{"num_hidden_layers": 11, "hidden_size": 384, "n_experts": 128, "experts_per_token": 8, "d_expert": 64, "d_shared_expert": 0, "hidden_act": "swiglu", "moe_layers": [1, 2, 3, 4, 5, 6, 7, 8, 9, 10], "router_score": "sigmoid", "normalize_top_k": true, "routed_scale": 2.5, "balance_loss": 0.00302, "balance_bias": false, "init_std_router": 0.0136, "lr_router": 0.00143, "vocab_size": 11272, "norm": "rmsnorm", "norm_eps": 1e-05, "tie_word_embeddings": false, "optimizer": "adamw", "learning_rate": 0.0011, "beta1": 0.95, "beta2": 0.95, "max_grad_norm": 1.0, "batch_tokens": 131072, "max_seq_len": 1024, "train_tokens": 709300000, "max_steps": 5412, "dataset": "wikipedia_en"}
Below are experts of layer 7 (counted from 0) of a mixture-of-experts language model. Rows are named router (the router's row for the expert), gate (a neuron's input weights, with its number), up (a neuron's input weights, with its number) and show model dimensions 192-287. Each number is 500 + 50 x the weight over its row's rms, rounded and kept within 0 to 999. Numbers have three digits each.
Before each expert's rows: a language model's description of what the expert responds to. This comes from a sample of Wikipedia text that the model never trained on.

# expert 38
What it handles: Colons in infobox fields. Colons, semicolons and dashes after field labels in lists and infoboxes, e.g. Order:, Fate:, plus linking words like was, as, including.
router:517445503558484510462455531535604502505406486499569507436553532503627453513513543415451548580573480424489528481465481481547527492445496525405501534454476514492564469490599411636511405549535487477547471449509478480430554381487581595492596549480548578589456481524538453470555436473476396452
gate0:563460546474529490482480495480511428433405459451517458410451517515472505599581534529519598443607558543554547487514461496462531544505449461428387455482491506506522507520479539476480546579530503506439454563469453512406504459613448512504530487377473488566505513508471404572484463553482499475
up0:483438516563473450424482509417559444454512422506579503464518470518488550507558444508583525444559574519533475444570473545508480514487475405409502515532435492472555525483428528474468498593400483519550437523471477516492495442576479457543432411416501527541498477538454486531527455439442491569
gate1:525445615575502498502469532549564478502517410506501545523542388449497436527450489437452496489484471502596448574555574462472555475405492519553517441572500480537475544509506422521543460431503503414413509512486595491453450504448548537419578439477544519571572523482508439355418543448564424429
up1:545475506505503502474532449510486493487522559435391483484514595527514536419532472560580474553456490510492532508567447517606526435565535519442447585512492541487469543455504502507517450505468527438506589421528527524602520521489486449513600445489517490502455382534522555494548517541499507614
gate2:412541495492565492454487491503406466486510420433454510440479507565541517427500530516542536496439576567505483516495487512477393503452538517631450448532533474542469536563437513447488523553401496470489475516457590595440525537558468538495366495441509386512575420523399486498541544543499439442
up2:539533608569509500508541438458519500458499480472592527520537500452471554579488513558485515618549527539508499502475566420423505551508484458434491524523500523460536525474561467526498427521481477591535506539518425511520482531453543521526627425466572578428539494438504532512539499480528514515
gate3:528591376550434533448437612570580478491469457550508488523574461471544564514519541527543506404528496487514541487493538456512422474487535446482493477532466499531480555545423500511528413531534470553511546493579468461604456386501420473486467502535546528586529493528479457407461467494455532497
up3:474539510442509461487542487497394563550565519476427424571513468458515487567577525451508564592504488482431478453461498479412458461492504617478457428480476619525499509557564405509520541546576480515551517493430486556505552518477613531543470460500617459434518527493523502559478395462466541690
gate4:553486474547464505549474490513554533520386518624490514573462495565460505486553458496520570480537452442490513503477586456535556515441522491405500526538425491436543609509521518478492567423556593474437548504490508497540415481521385561425553486494487524615481543465503511498504560527450548527
up4:551542497575396481474487550498535453584418472507492484497521423508547421350553439495559494572527448483487517456436463550522536531564532484439482486562492436539512502503519508471490542484553574502415564527549445483552384447453515496484514498492436495455527632482564493473524489486448485554
gate5:532563495538520481464504451493525447386443537451519506500503487612545471517487555550533430554493566549487443556400426451454477473471518563383451638479540526456554500608422525493537475500491496548510445522576473494475495460516496523560437447469514477436529463452412387529469496530471428469
up5:598470499495562518449468479488522557547575430539483562470457474431532583539545430555546553497540540495542440406496548469494510575483460511569525464558585455582484584480558502487520518474514437510493490499459522576556538498489516424580595498497514488489587512583525535573576561521501463451
gate6:525590475455507467446535505496543477522450493575512479573493460456483530515527569487582478412447476480435491597442409464614514457486520454440541520526508468494544566503487455448474457539520504545493506411524574472574515483520481505518535557468465478535488406557423561532509439510445498483
up6:579479477576504508416517501411541474569480513477497479524447551538450511543548540526578455487520451565536475473604438499478598452390430541502463579448524502514557470487451483502492510429517505435541550427567611453585448541568489471443506488486555588466518471551493471514476525576526529514
gate7:554456524423511378474447546486517633486420492499512452511550514458522586558517604555527522504481536497493552509435526461525497537551485486440427472542489509513569551450459460493490484515477463434420539516460415447361444391449501507487481505479448457536538577473514522467464514517500524485
up7:476466524452487451533592527601505497570519438564413504516458481504522536492558504508506395479573499462505531532444475458547539533534511476532598488437513481521494512524509477471518483453496610553572445543460514508500503515482461458532492448504418501539429561519503454553530494467471568432
gate8:523448470545532470497526413472384568480544353449499444501526475515503507445510508466558496533421536516374507438442520506519454520516496532452501530409486471477541485542471522519544535474531514458442446466552372477474529442493579544536516467400525487534517511498487464456440577533368498533
up8:544452431513492538466500564522562538490516498497477413511417528502501529369552554513595462508496500410399496581465485561486399485501524544403449583417469421496458461477453477497485566468589515433484501452451526456458452464449519536503541526430423455484541495542566529516406574475532445523
gate9:548438436371535507516470507494521483577506448500560625469493507574477472463558515482580497541601505470453472478505479478412435558461493442514417604451549450367510460477458570464501456505524480480531476553395564554490542518520441548471504443526506565474519564530448574540552475520474530473
up9:394461505492500470459450465488494524490514545445498434569557518455466528506459440496462489562487448506543522574430574404543563450524510534521597436472484525653510566478482432488551495512499480642496533420503392492500529541527546444514518513522476493455572458518535415519469420543616516508
gate10:552468459476485493541576431439484512523547436579527500443578470490539458451520539592483447509434507524492439504494430505491491461531498468412590535500409477567512527558491434475482446559438603369589453388420461479437453553439493511461439424517394431505504559459416578517446471487527473530
up10:536412462500421581489498479471441554474455441474518554532421495462489487666494497519498605592572435492515617542484460510508588511553535537534520570544574538600361481463499485526475492512530531500406562489480513474595500494490537420441489471427514578455468464470519527446497509567505482513
gate11:482475450489443494513469381470425435518412508533522577509455520521471540486485542487469509516436507576518560460480522506446506568467444535522481435510511470488577424479436545488546501531532508497509469457406467576533491535514574436565479524561490478445471572588384488490511420416524565464
up11:578513545567531464483556593471523545460610484485525518544535441485526483497518466576547487557533523464554371541560575601450473532469561485465474573516468566499404592495572466508403495424453478486598445490560534500473557487540411512466500426431514505574641490416601519537453525582513489542
gate12:488505498440412561445396564496599496525462551434513483540475458571533535456445498567511504512562434535409540416491454601534564513480486488472411598510510526489538460535481555540487553480540468495499525545482475511440462521397503548551510533451432418448481572438521518500498457492490478589
up12:509471462475434586538447562572624534490438550455424451529537486551477513473495464531603511500595444544447513484434405541503465474497500492475503566523555501512535484429462601535444494480548445479504480530524534417434477495372498590512540533491469494452430525516573552529423475568440444587
gate13:531481562507457550522549514447467515447377413480592488530499483477548440533610515503505539598582532497530467501430441460406472492471526512518476461623557526533444457479506463437493409484527484478451552405492563550474529509454524526484573444524516532444537512444505511549506528578449452381
up13:572504446428544490408463545494515487508482583463460428469446558541475553472488535552526481507440475480420494500494592549541495509469500453458500590459463478465576524589483557520521599511449506570569479596485437569506485515562457477537479539519472454521467432601500437522513492540571594492
gate14:468488499506525481574388414562469529575494514448504493563543390625483546497511506436562548512583517467497448462528569493559528490476470577506491483481487585492435456486490488527564500465569448508405524499502570472542496462472553465474491454539503458613450436530388401388524542515477481414
up14:561493564537558538510506468561466508629419490553423513455535451394430500562431450417420499547524520453474456449434514477496422400561501541499447456495569576560453513436591494495511522446443629516515527464546463480544462507563550465478483527490563393513556559556585483470514510503496433498
gate15:541459480461522503427500411450522544481458460419558545497583512457528507443423581440514592583508534488390558534444490373417471566442508500400469558527511428454454479530629547485471408442490515568552479457451480461495458510417535452603480486487553506468499443502436478564458476540397473510
up15:484534458503485531550598457541490512554444471373571521543539443470521524499339472455468549566437477480325461534482537481469417601442482466372510478546504450512455432559615408501477459434498522488495544478512481491539449502464474492549505492501591502417500551479390560563456518620410469477
gate16:477508507389518390461406442434507536542529439477552511527438486505588462484540549516536608500518535503445527494509514474475508590461509590487564485447495456572558502516428499491431518518589489457542503425490404571507552481562495471494397482550505472536542503534548449455514482482570484483
up16:511530589575520522516526494462493494474448508562567475431424510472488470497437509508458393459536508517555537461511442522520543489606541559397348572533558571420399486531471481518475563455443537517494467479490522396453479504409523528542485512364477526432457530481516566550539557441524464510
gate17:523408444503505538500506500494497432546561428465496635457443672465551537470466495471486515386517606449450609458564529522532499512443449579573478472448450429526444462550525513451533442492456474524591489481398541472431539533522511538486555491487432484503481468455470489506482451594466493523
up17:534542582524440505481559508479519484484406598495523489594491371492493485430444513517527507598481397554495428552472456591519408496435522579343517514472544486464424505518579413533459583520511612482542538486426397401536508438434539489492476438544498505488492486537462513495520510456463396471
gate18:518460459424449481506477381453520458416464517524592579513569468553509501456608559491530552527610408477515509502411506544478632470461526498453496498550529505494469572491497451466548356518482385460518485528500523477515507466460596502567541482552483495523504443536417466507476455605410480400
up18:510477491546571464565435498509515501488489480468553446530503484589509507615555542531585553474567534526466444533528402450446518481490420467616597531533551470504640464470543506519489449491600429505456473524488556564460557601454570516483566437496488471483480484605523590545508557481515468557
gate19:441478449490521512500464560479526624432524370509515476522472529515469525475520364524497510472488482495435494498401475557588522478440522511460534460429444579411547493470519484454399458546472469460501497506477527494480586491532473533510518530455524511501505492546470553547462465561474552482
up19:568537590525519503423480441531497432523544553446558551442511520560491523502529599512470463558467544521539466458594531434426451526569420528508509585569518430601460603536432598480562514530536577450507480519487528537445370540511430416500439402454461448458485509510391493460559502492587572477
gate20:576499426570505559515512537529446481460486474577541476457516468534576476520414453483443523432504469434448442457484520508520507613478440501464453535500494504491524496538510481528602519557471476579536483529526545443509536549458501474464595551535553501499515526489545518433452477489500438495
up20:472436436535488457466510431500450444389542411553545545462578475488531431574547450474463518456554482519463426559382542412523494503461491446495512542572571490487556521483448468516466507429501426523510578494386471533464538478515531433506466517552548484565488553479490570445442364506509419505
gate21:454412568474626459523540556522563516516576433553511515565603570479424533567570542508602501544537551531441487577466437504541533527414513552432449500387551568493528511517439440478459496481534476456557463539500451484473634466521517477501569507405463559558456542537623521492525480483490566427
up21:537548525475461517500456559513403439575561505618468412546528460539488519482421500573543497417487541519541456483566493497506473496497400435497546450525453474526451458440477589522560452511487460569418526452426509522461489553534482480489476533535527518441514507453406513510507504449560516575
gate22:440391541502473415541509491592506556510494499564419449455548491477545415524384496506557520413468423521391492528488461585497547502488539504437564449413540463450571474445476405503430507519506545486560491472462485495347510429432468584519554374513464507456481509442509557536541451526436574507
up22:415495578457393520627508605609442518587478564490506445549458496493527461590486425490509470498430499485521573460457574567531423488503514378527456560428398500513424473543498440509499451466494504458525514533414401544451505515475504491501478522454562507543472577547475489441531530485512557468
gate23:521499442512570436483497539560484533474396444389534426550541416492451508511488493480515509506493538513540505548488464484548455627547538452430557448434455551574548561539488554448549511505520578517488447522529476611538603511527512548528458487514436503501508447479568514519528364527530566429
up23:413538571479429535505515481438557536506550455565509478520437536512488490517468504643550471530486460506468506466502479501448591461437517555557470525463500480439467486542504471470398523506505506526519514431417469428495415437448515391525490525495552482402528548528423563454556570474532529542
gate24:515476510521396517514511472403524571584378459484534568455485486499479460431475470501434585426472471451508601533544454472523475485469536470535517472489579530536421470424588531494552546502497568500455525500501476436469452517514537557424547528514490533479503596568454587444447525524453419458
up24:492423388517459480587470502482563551494517440495527528494464558489563475452461488471501401505472477432449517494473404591581533522503458541517505553478400515480432456528517553437436505440488438492442518538478480568583464516455468532547497558519569495517516540470436521473470444513588453434
gate25:537515569507509470538555487507485399426489435541580586443529476521400466557455456460482570451469545575469442437516477518519512477564500492341449514479564574485611560396485467464543423520492460419540459523425547494572587557564423524545450493451492468505461532554491531494458386419548514398
up25:510555498538457483588475531545502530532489465548603487484468442461516568535466463569487518521488506508440494538494556506496498555467505458456486499460573523566517560515536402499542502501493446474506486489480415548527631577570452603461565520495535474608490496638559631472501495497588592483
gate26:499489511462428504495458414450521542414418507586479431557415554471524494506521469496461561592528530482515490528456533456483476602556617552446524556504421563496465505506547527468507561520429475498517516582555454440418461524450452528466473547377526514544446458417486536509487536513507519529
up26:490452479507497491572536565505500548531545515431489509555493443561375436504479563514469472429458409363479535454490470605496506453542417452522535363525523453493392473418378560458461517492591502502454446477516520512560506420552433468465489470616464549406520486551577521517403516533503515493
gate27:508431522580478390446521597486513552465405442535451471529469421484451423474455536528511478464499460455443542542490461425574495562557542489446447567451450428410531445498498493483516536544553485524535495459589490455458443522445519499463531461517574508531468478414475487456399502543418435492
up27:469532513554541444575457520613523537425495510441551434484489466475543537560522516425565563538522484429411555544568391373548486544558453462442463561442479495373520483454536489491574495523533587500493538436510513523461511457501503671519559482450576501437487448501531522478446507521617519546
gate28:465498629513485482539433480532447434498437434468549509522482522497472535505495373462411508458559492501415479426507486385541523436517509535536464490523518462420456525609518510543476498557441511472536469456532503545455467524525481627526490523505432442429506487503460505524646537475488426546
up28:562429536583487483530493442476494549548417393469584436541494538455473513564441438534513430492530489534462501486446563410520520471529501483538487410539544512495417584593521440578505499533415475468476578429541493503384464568568495594457485529447467534542470538566523517457505524520516466488
gate29:477409513575458512624441558516498513485444512493504387551493496576457462401480541605467538569497457507455547524499568487488505577504541473313447482516537499450485491586543482476532508585530481487545470464487409489438472417516590457553479428460568482460521430444488483466525526531392517516
up29:448465489493490470578494509521522487488456441511550523607480467574519552461536517515581590457512480559417524485530585495479597558459532488434519461444528498488559447429525525479497485574471499490589438420456503444516584418498453513514554483429569439447480481479542595442453447503479506485
gate30:520433514406393509477516555522506425539497565439495581484554425479438550472459458444472695441537429514485496554503478411442462502501497512604463422536426567580460442447522405518489546571482524508483523472468558444501505433531568540534463467508507477500502546483478439494458543464463483496
up30:567517519433439492487570551534424473485491543521598513494569518498511528504497449588512574456541437392468491509479439551433607527469522462497480518537431437492525431471512479556505525536605578556484518582464571549531496411466535486467432527477510532432518595395529524503461446520473469564
gate31:487524455525516543439555559467572470503480502502494415547401425526538447490491508556476449542487516468417406456509462492502535514448480462400604514431478410523444497540444388517351517523599506450539504510525573504493548505462545555492513562462471511505477532454631475478475473473511478476
up31:575476607471517472450449557506618485467543539489534523546582444470470517570463455532527570586404511473429580487468470542471462531553456494394419532504579494503580479448618455506443565427483495524495442487449496482515551524481441531473457487505495508431472347376544552498481418404567449588
gate32:517508542545583442449412547552537536504488475437563559431549434454466618403491438491507512496580572506472591356530483462447496486449445525483449471484532480510478416478588465509488474529494487479526465473543596484546493552534549484545527556497530472657464508468501410588434501416436466518
up32:474550467516514504541501465418413415500536543573497439452451569551527547481518464473446543447519494484485490440474559459460439507506533514646613451580442543451574521586429561512619538600480502577455535556528457493502514511558475545540486473480543501423557560521523488513544535474511550532
gate33:667497471556570496506502526528477560484507500475604437446510461598443467543521484516506539512566549551506454513422535472538485490523582566466434451482528508509568466487402481492465542477476486443522550494627552399556483389526579575532492504458476482491467498456525412506504541510490396521
up33:572447441638499479480560515513572520480503536482538456498439413552461478486421430607530493598515518543484499556485500538532558529530516486437515517441568435517553503404434434501545571451458546497486554495629482427556479441510560486520468457485519484514458499468581420537525504517481431544
gate34:497498549539512522503424414503618460541523507483565573536570451503434468443517532486510479555529499504525525509654481551463506514498505522438500424516456554460420550511635491549487553465456516415537539498459517461517555534514452616438478536460519544573607543553465565525485460465518514419
up34:520466529566535504512451420585537545523540569429474454512506568418400484503445482435562554535485556452488503467496510540516498531444506503415512534439560489561486550396493509512541513489444503402479480485494466532381483535490494465482532433462442506439556469363498527475507488514537455510
gate35:555480457520396444581491430489491498554566496448541437525473439562511570547516532443473614590518503449525401484496569442503438527499512557585520463360458569512454443573544515375472479480533431538377397515555526529583462487507493515538518449531498497406520493483434515469509587448431525528
up35:481487461511550524438478597483499519365516498467508529512567496521464479388532461579523449510451469484448575516482457535477574516479540436457467534653571375517641589448390488543521523516531540440537585499421426573494440347486515456449513544537461458527520484470521530503535466535555430507
gate36:514511463504446443457433530509476612576406434494576542486394451528457459568500461469553576460553502500475469520514545506509580581574492478544517506490468501474529473444449525549481489520585591518498527515567319489561472471462471540441521596487509534517456514460521477483509497510481416450
up36:501513492561528463520494598593545448510526467383519486474481522455437503466481469461521552520593496548457471514407559498442417469548501589566544427579579518428509531442451486547544516521530463433487462509448408522527535589551522595423504540534569508482501593509496486467544545420537429503
gate37:513593436483558418438476495522493564458499408431478447541536448508540540495437419498447543449515576549497530374374548504547469553567591524478498496476467503485588489458478493409492399519544530662528478558512528540456468450457524530530490479548437440549573555450553546429587481504450542518
up37:412473462536483553550433487440431437476417524609505524479463487503441447482534596561464404545527488550527445578559469481385556539477393485450519572570551507466414530514521507527530525561500461473538501520517480471585492567609474386490523469448571510423465470535356436592518567487519476449
gate38:565517502570544526530450517530559455520498479451425531552524431602493548501542424516595529477575478500414549452391542412338434531482559575591554454507528549531567529474426512535527406556465459460436470328546516440491578409589433518450504507451528430579521512495536518555537629540567457475
up38:508560454625512510453486481522564476519465477484404569501520425526508567440490484486561500469504476507444520494394532494403428515480471497554552455619484535578544511482477447533506512540480498450461506325562512414579528486514478582424476487447554453586453563543539486510500588466483465453
gate39:595549403489451464470494553549554556514564533426398523486507511521536602509566489524541539506585439491470498392440448452477503586499553593566420498510545459549511493480571444507475404434533507550538485542547531559570499387446522568473545455529412467551508553429576492471510577524499483467
up39:442518478605452476537479446504604518439575513474487589503551473526495468543489469521446459595608524487393554538517560518444495497430470588470537479553534544480502576438486622506482438525486432476511497504476505554379561457458464486480467519520411418432473466551465626512521459479485506441
gate40:388581486485371429467489496509392529533511531518436533499495470554451495525515529505516496487513437526534487447472532469464503578466406479484506446478489395490536523537530430511561539480510421542584471548402519528442538512512592489516437389591459466562513429481427499438449481460542492468
up40:457543441559470466509493592482375556527493519521428526512500489496456543536449477502509491542597454514498454464557515482468458520492450382501498401467451447507545568518530442512529513455580450538558478505431463491527464516520519568518470501549477550528507453557489574483479575448526514500
gate41:565498497453543530464522447465476567450448431499387533495521467527585573497542470558499585584536445501475358528469540457451507606518585460484557440448534472495593536496513471507521526479619512483546460492418476468460575484541487567444431483512562497468534451523523525546556460608459560475
up41:500468505394495545474523426605568554467481461455447447534587537486564558434503501559470507501466411488439425541554500535510517487565608518465536412453554398501542472421585527519449479542570531500559531510470445469434524509519562548454439488539486472439534480548596548535562490594481543438
gate42:447560442491453518550503480445530493500429493497510489487472519544519517406570469503510408469461498457565559507334488473515564501419501507547580532477473475558454549572406439444560445455500528519442451439508488575666466541517442432466517496577477551457483469474462547569447477466542556439
up42:496469458470397489560474454470482507501412503619442568519530481398556469488512597531527449450432429521472601485394433524547460483446466489471510515434471440514476474476460469441530481502559617549447521495548496469545541472502526503461574520479518532503471580428515507435432418500524603453
gate43:505434550542521443492467539538491486403509514396498494537560489506425460471469545471587519516461559576420478533349536453489462488541501448510536592458512516501609617490456486475457471504475468461454459487608455470529504499480440544557481424526465440470584510467488520476473491547630524522
up43:499570562478523565407481475475511451503480444508509482484372536514523560506531408591525544492514560501472470398586518477504385565481500505455499448531497462536406513548605560463491550444485441477530510488433502532536481525543555494515505362494435498466598471483574593569610532537406478545
gate44:459461545477444529470454545566630411481500557473526526648575491474500485511456482397518492455488450472505535556501505607501417517470487529419562480494516475562447474420509483527428473458431495476559470595515498458455520511453484551454464481449531511487421458551564497507413442516526592404
up44:496542473475537508489480487517358517483547384444403474403454602524479521508628535528443514572516487429494482511455487517506537383537522444537564539447420472476441429536480439453573549509577500546485503409496515548601469512592560381556511549485499488588542528456509545528511500465440489553
gate45:608431525505480499541508484562441533569465502490497441556504475544445546555480478550514531538545511447570516561540473519552509478551471530491518462421490484490422505530469512407480499590504493347564470332453460528489470480513559523530523547518441487483529457483546518501416454535506564454
up45:625506510494479541547520468477408425527522492549504570491478507517528525540497558527540546516507504468510559594539561529568483465561474551441510496429477477452463477535506517547496459597467424479532510397471426461502523436423491555446535534565539509527463529530572514454416419492457495450
gate46:471487560401497443540528420508484529380470413473588503463560592574472460548470517449525480550436599471460421483491504494510424480424564477524483502466509513453481503493554450465509444576430521445644408498517533545461527499512438481531596514529519428563533423438478514544541495569508493554
up46:422499468538595496482550552538458552436590443513561450544579545498478501621457477487492462458492521512507523484457458457502456434481560542582489516489399475508441532437481439538452436521479464500506480495538530479476549424530466496546537548533526564519492540469535511512528476525544544477
gate47:440419403539457529394455443507495483422524434445441600507520569530474434480515550454496497459529457453506537507483526512469491527416522525578502446574545493491553545479485498473476518578536496508528487511544489515467491497559534453540486525522466575531549557458492400604538445524550521461
up47:570590568455533444560480591435472594550499456489545402534511477473500581540524384598497571543503494520426448442496462488492502460562549485442451522400508560434441436433475517479455411398505547569521476497438522475518507462557440587479511470425458460436486459550559602466441498513477518504
gate48:494543456418474462528416520573485511563534438506520521391563503512439595485582505528558464422496587402454461439524456517570568474512500445557517499505445484485526504454522461468477418512560549454439479467442461543493440509522573453478521493570454401493513449482492471535535513451466508497
up48:562520470415449517504500479547484483529506435476467474463473562487483552488514436513439399446560609431520439520618515495504545480602530525534481490525423521509498510581424551466523481493420572493450528432445490541443461513447469423617512458510458418372531541414439427535547424448598481481
gate49:529498496542493505515462562425451544506499526471507487598534552502495485473531560542497569464487522422465521399425514567444488458469572394548438447468548438510541505438509568500514544544505424434481413601575489461544514408477491607453540484459511534559498502376488495523463516511475426503
up49:473539551426468515408436519586450568472586510563439434482467551553519449584571611540564527482485524409489438555491500570551541479436544531559571508489547561507528549467353545504472583473590497369472573490564606497523502435503522565491551494470477499617516558472535491589471502585542513494
gate50:547467615591556607478531535515442494479623498477502495480514508498471592466512524513622478527496521508497533514582500504514455558519473500469479441478567541469569501485501470495439465444507566498542500475490572470448489510552544462516476491508500522500457480597525502441512407468488478436
up50:579570498514489457527514448442539470484489628530537554470340540562442402509513545508452576580555472477469482529465488498461408460490537488534473538543563541508451564522574432549580490544524520473390584521560546479482474483503467501480518404424549511451521463593474537468515575457427457509
gate51:537381510544424478488590486523491537487410435551511544525506530469522500589523518533504520585533558533511558496560545524596472553540565517487603409485638549461437472537446451498515472538427525467540516465456584437525475487404513551436601517476543487448461480496607523492527487421484533477
up51:465451490487459444490526537544466549548502464502500475452447542488533544526570491467533557558442499459498492575578476613451494550529427527426482445489428617515461462546468490490465574465586436508489488458538617457495421466412501522519514543375525402433516420552476652457467569510404497531
gate52:504536558554497466488475490539526517475571583460407565587521413521385558566531474484494559539539434505497492435512518445477486522514516541576518552511454429491488473498472543454517534390503531549512545543477556504497503515449559448526608440501511519580520487435463511460497578521525396552
up52:551524511484498544432473482479560481454562578499530639548566481539407548456524492539494497501499529530606503441440493438506509494498497455537496527565574485412582500499481548509463431455605514619527420526421592489540450478478587522535503467459486443408520432512475425525467486471575415456
gate53:432530453476494424490500517489507485528446547445523451525364539525566480514456469422532526491539462533496480426463426475423506484480583504611382469515542536451608487456502486508463454550496459425537479516478414553497478519592537546502569495481448470521514554511540446524456564514492509454
up53:396494575507523392412514484409498487433533486491489429461499534583519497573540469467467524565506488424483442525431545504441500392470491545528528433506493465456587487517457552474530432522526514473460409531433497517457535528530477443499546525479483543593426449418478507442479521500396509552
gate54:387436420466567578585509550367526428537515519453477541493447487544490455595426523517469504543531496548428540408452496515465580477491503538431543537521522420518480504602503466515479576566527424436424486501442398593583544452542491454518605517513351528516514520531466420521504480584434446431
up54:540515478473527486399606472499526623443383374485542437487483488464603449493490507578492409483449523474574406524403518502513430531448514500531459512472583498491536410504460667509490394533485450587567470435516527376433480505467505501509451479568549454465549578421485444451506576473534427483
gate55:434483501525566489473498564483528522508507491487556451603396480531567503535583502426527482450502486572439505486512588497509568530507568519426443537434471460434397516515520574458506504574489346506556556498502507509501616537501481533513542453521528489460554525463518573496500437552426472388
up55:479458445520501538486520551486567456576514548576521466518483496556521395510543580474485491424451467537479444544454543523556562587568470431523459534471505459407422471579510559520477492511543386486424520502572456493533539473490474553507578594561553475397495619408567458478424548507537385533
gate56:521340500551490451504487514524454593468551426431609549488552538506472423509510457464445493537524520515424466596505569457552565519564501491485532435532516483487491482543408523496519447564446483544472569408479551479506444484511512523578499548505534519448501475486429510519448537561499473390
up56:565317518468492481486501614551471450528459435449560510531497495566492491557583504525472462593481423512476470494493480488501595523522509520485555418569498544561546429550437518475537507459532523554448546359492544509488360503476497491496502509597577533476492441512478551562492529557558600513
gate57:533535380566450463554468487548626463453387448477535489583541426451522449488520419478513477552515514430532518433455535515489537455530471564434460514524541475564495478532608540509528471427593485600514533485497585446562514549441533542499553517491480530427551502440464600426448483506483404417
up57:510530556525563561546504439536331502548517573608438530471389519479510571436526456416454560477435568568504505519581429494542490488460534476613515356494426508509524525518509539511543482496456529444563490477481527534547531438591431569497496501516461443453494511526443457572607497495545512565
gate58:490462468546527463548527503543547612450407428473488421478534492508503419431574482425485421455446516473437439497430401468485463558473558477498520542485413468469498539497458499454484410457484611548479530535563470492563516468565514490544625544433520438401488463399415501556497503648547515413
up58:494461581502433511497547471592601463579556471530580569495507553508408462529482481552425386581531438537561523508441609487504597469525464521452482473486537518508498458502478494559439450514475552592442539429504545474525509500477453506462479522442531586437474628506611520564482447448564522444
gate59:563466466513418524554608516514452519546475523468458494483400484492475442519487510501577493562459564494567546530497536558418443565458472478529611432469532505486483532527507430582458501464449559495534598513475477526584619596567453502475542565438531514506510443575483505526550483505548542503
up59:503465529442492487459570547556489412438502467522406566503574556458497480550424479515591445488410523440531558499475491549494353485471538435491506445398447505488572464403446469492437509526467539490522478465484515514526424479537495536536422529453478468558517559481662529440443467534580596508
gate60:508414485562435450505554418515492541406572439482529505474565547451472479650566505474521511433505541520443512571485566509496565475415490371419397566529442494444443530475568481519495439392486543493510480485466509516467465475527545514525595464527453474493497415532503548471494409574603516513
up60:549571498473484511534510592499517517628435567476440484556483397546533497346453449540549448512549463451514542452502388570539504517576558574473504400462528490554539462505501483472527523530482378476581497489435476548542533510568439524538415538489515524527517491468582504470468557482480448517
gate61:607545400550468492456523469523528545564498518513552468575563475591552520483460518607492510563495596487448492513480482488570503612371507529424509594478441427446490530494554464466514468549564433527509556515526546539503518525469489495485540384525453504452541461471435546477531458534541510504
up61:480459605504505474427420530488389452414471438445520526458439521443496501442546464476525503480487459486516481454463525409386549480586515403528414517478559561474549574456463561454477473464495540481490409455561468531524507488574530411594425443510492496509606553488531447496520526460465488451
gate62:577428554479456434561476492371527597534482531438493519408525448499496548408516484508517447576499484436478386519591514564516577474547434523556564497468428388452491478457519547445525487519617558499552432498500486553519474516430569510532520523504418447544514551424464516466508526446476465453
up62:553502499479421469558493475458501470530427581474501521415483438448495561499507549430505483525528543466447406513562599521525446460542466511545521583524521502461499537507534586474525452481539523537419388577522517468495545505433529546440582489509491447521449640463442504515480607494546438489
gate63:472503519493499432536383348465485495514555488540597572502474553502436441400499565480507593527484623501395497545463500562473407509425558514502495647469506562356522481536525600455517544480482510568483502412475481496458531492441499508525562543452482467552541496479519516440512525467530530459
up63:530523516482520498510467409453541479592524587599543499458519536430457388431419520459470546503472570478410563525466473566521421457447476535480493565454536528407467506524543520548509554397460459572496550450487436452453590417412543572421527555580519492538476606551460469481463463469531504452